{
  "hidden_act": "geglu",
  "moe_layers": [0, 1, 2, 3, 4, 5, 6, 7, 8, 9],
  "normalize_top_k": true,
  "norm": "rmsnorm",
  "learning_rate": 0.00311,
  "beta1": 0.95,
  "max_seq_len": 384,
  "dataset": "wikipedia_en"
}
Below are experts of layer 2 (counted from 0) of a mixture-of-experts language model. Rows are named router (the router's row for the expert), down (a neuron's output weights, with its number) and show model dimensions 256-319. Each number is 128 + 32 x the weight over its row's rms, rounded and kept within 0 to 255. Numbers have three digits each.
After each expert's rows: "comes before" lists some tokens at least twice as common just after its tokens as in all text. This comes from a sample of Wikipedia text that the model never trained on. Tokens count by the router's weight.

# expert 195
router:102184153143141144111109137139152130175112100094107088130115154117150118108117234166110138147166138131104093137153139127145129121117147180124165092157161148140114100123136131119158155141219194
down0:127125126081159177148131130123119148190106158137130075139066112138099091140186156181073157169135059142145126150112141092157114094118161150087145101168092113122161087114183052154128097163143049
down1:128074127122143083125136129151124101171094162088123094085125161104170116166159151080148153129162152175142090111170113107141096137109119210138128126171165149117145172111103119122135162135119115
comes before: "of ", "| ", "in ", "and ", "(", "for "

# expert 223
router:166205122090129141141106152139174114126109104120103138170097130113131107124107129140111138134165127143066067115168110150115091120063073099181143183084149140148122094123118110073132145169112141
down0:119152142138099099097107113124107167077124139132104112154110140144156129112147138165119112158100076131111112098118149159165100113072075048076109115077114164086126118147179212084117167105129083
down1:075085118151130145103145119150108139125139143137170148092120093139108156095187185198059169132158095166104130160146108165106130071135088112094171067101111124168128178136166094166124129098078067
comes before: "and ", "the ", "he ", "which ", "but ", "where "

# expert 172
router:166189080150147139103101148134132090130129119143117115152111145119105106098132110191122156181213179141120150136118110148143079129111047100158177161147149132150137072122115137086130159120121094
down0:139170132162155127087108137072188129155142096172141103116094109078165124118118114150057095164174117157131196123124161080129146120102098135143142172122149115125150094141155114076144129094124126
down1:176128145079109102088168086099107081134105134022114106165125091155126076137177133098115084131157132166104089130128140187129098095132134217104106124142120111130162070134149088110182112162170107
comes before: "–", ", ", ".", ")", "0", ") "

# expert 206
router:105160190127142144123117144127156118127093110142101113130117144080136104120108255093123138185146133129112143145128129131133134109105127182154145052129124138116116113142128183121145146158189158
down0:081122154108155102101109153129165105128110129116156132127161109137041083121088152118142158148138181118162106141088156159138088109111139182153119107155161133152145166162137163111137158189161132
down1:095160104118150105109164113098114097141120060121155137092140132136116124070180103129158170139138142146148126067114097110192142134133162216119076142158140154092161136101017182239118183124119129
comes before: "of ", "and ", "in ", "(", "for ", "to "

# expert 29
router:143130167149154152120117146135151088121103137163101164150112159150124094118104114117122139116174154160124100124113160139169126111101108177177175186136147139099133123093121101099138163139142136
down0:147143107134147147122109202093055188109149165145126158113134134115122152146066157088127083092143170123094125164131075113119114095132103139192111115110109161162143079057122140176083150123092142
down1:123177146186103106149111143141179080113150113156128118123126103114171184125126113077100134120211148061086148165124086141079157135103106154111194114142202139138150127140124217154131110124143146
comes before: "\n\n", " ", "0 ", "0", "|", "1 "

# expert 98
router:159180201117164149099108148156138087166118149119097165125110154193198126115106212101114125139175151145110117141154197144225118108110138135183177118100150151150099091128110147108108161131151119
down0:103059150121076124132104083136078170142172165152114148138078175130119078131108129105131164178145136126162152161136055139168141101205170113081110123099135108120092081103144154094144083142131125
down1:119114121101104157116147148120166180119159056108109127132152122160110138131161136165123158116136115108149150146126169185117129134135140075105124223135137175162112194108045120130119163167137121
comes before: ", ", ". ", "'", ": ", ")", "ed "

# expert 196
router:140113110109142142037092115139133119042111151124117106127123152098106114129108089191133116120153140162093128153139128132156141133108141119124153190110138129144094133144135152062148156152110183
down0:104122138061137148108145126102135123143120102180071069160092087164088124113202198096107183160116126134159162083155107131120203160138175102117121152104151154123117120129123143071118089184203115
down1:122144153153038129106114101101142068086150112152126140137117181142103166153055089141103128083090140100153127161105113144133091041121093147136166166123118149130122176069103150143126097144111166
comes before: " ", "1", "N", "3", "S", "2"

# expert 104
router:137242150109146128094079129136122105112082140128111168138131162104117052117116096207126132126156150129116126126133158140181099125091063129123136131120153118180114102124124169119138143108132160
down0:080148154132161079174176056094116135116141161133075150130117116124074079077125148153122135176182123081118132095119180149096109131138111138170107093129105096104074071127077134222115065160100141
down1:193129122104140095053117170104111104125111100127139163114151128094142101118116124091135155108135114163093139125118100148172146119178166108140118193108117149166136107060091131123118132149168104
comes before: " ", "201", "200", "Total ", "202", "199"

# expert 7
router:153175106099134163091081144154180096084111117186080148159087188130178153098080169101114148144199149196141120110121123159127079098115151166117179125099102144122090086111099132076166165170168158
down0:157171103139103140128105123144149147144163138182099135138158117099150138106106105156119123144151146178156105177153140066168129129148200096147131183053173122144121125159115200182127126109112122
down1:095108148143124091090232112194114157131097119119142134119140118150154108154226113106128101119160131141125147136139123113127136081159096127107174158145095142111199162186165124156126118123112143
comes before: ".", "–", "; ", "2 ", "s ", "6 "

# expert 220
router:128155149137156144115116129130126122121113104160115079126115133154187129111122093065120130160129138132126130115126159141088116106103099186136137059075127125119138138159128119135117136145132101
down0:172130117177164096166171088107126170130103163131146105122124163146106118137079174193135115114147069127126103115116095152164137152131120100153089081072128171143137172180084121118084141200125095
down1:100123125090154148105205085137155104198133091117119216080132154108143117147104131165128112144126173140139162131166131080103133104168089143158118099164138103168096159145121145164101113114118092
comes before: "of ", "in ", "as ", "to ", "was ", "for "

# expert 53
router:166209123115132164135116156107144114047117134097103145156119127116132110130088150111144120148151142137121069103140148133186122119109121129202139159092165127147121111121109101093107128165108156
down0:132199163138159122174117091156120157130112147146126148122116101155144084114183155141141077101113141114131089104126163128122159117097108141151116125095073166078156086163133050099109117126071153
down1:080144087156108134125139082162184141158159171106133125152120061136110125155133126154064159085128133123109137084156157100130121116108121131113083159161098137142141127157137073092135079154138194
comes before: "and ", "the ", "but ", "which ", "he ", "with "

# expert 9
router:153118140080154144136123158167132105107109107135091142123111146190178100086135157050097145115122127153137144128079109144215020104117102149151141162098144138161118111128101250108141130151138081
down0:095185074110171132165155139127104128085153191163142098083070107109134146065107151162121132122121199107096139115162055191130195125136120127121130151182158068112183097154116088137170137121168141
down1:148208152156096084144156152106147120126218120106121127220112150086123141166176140125120141152162107131113072120154084089140108119168123113127142052111172098184118146146157175103147142134123148
comes before: ", ", "a ", "a", "o ", "i ", "an "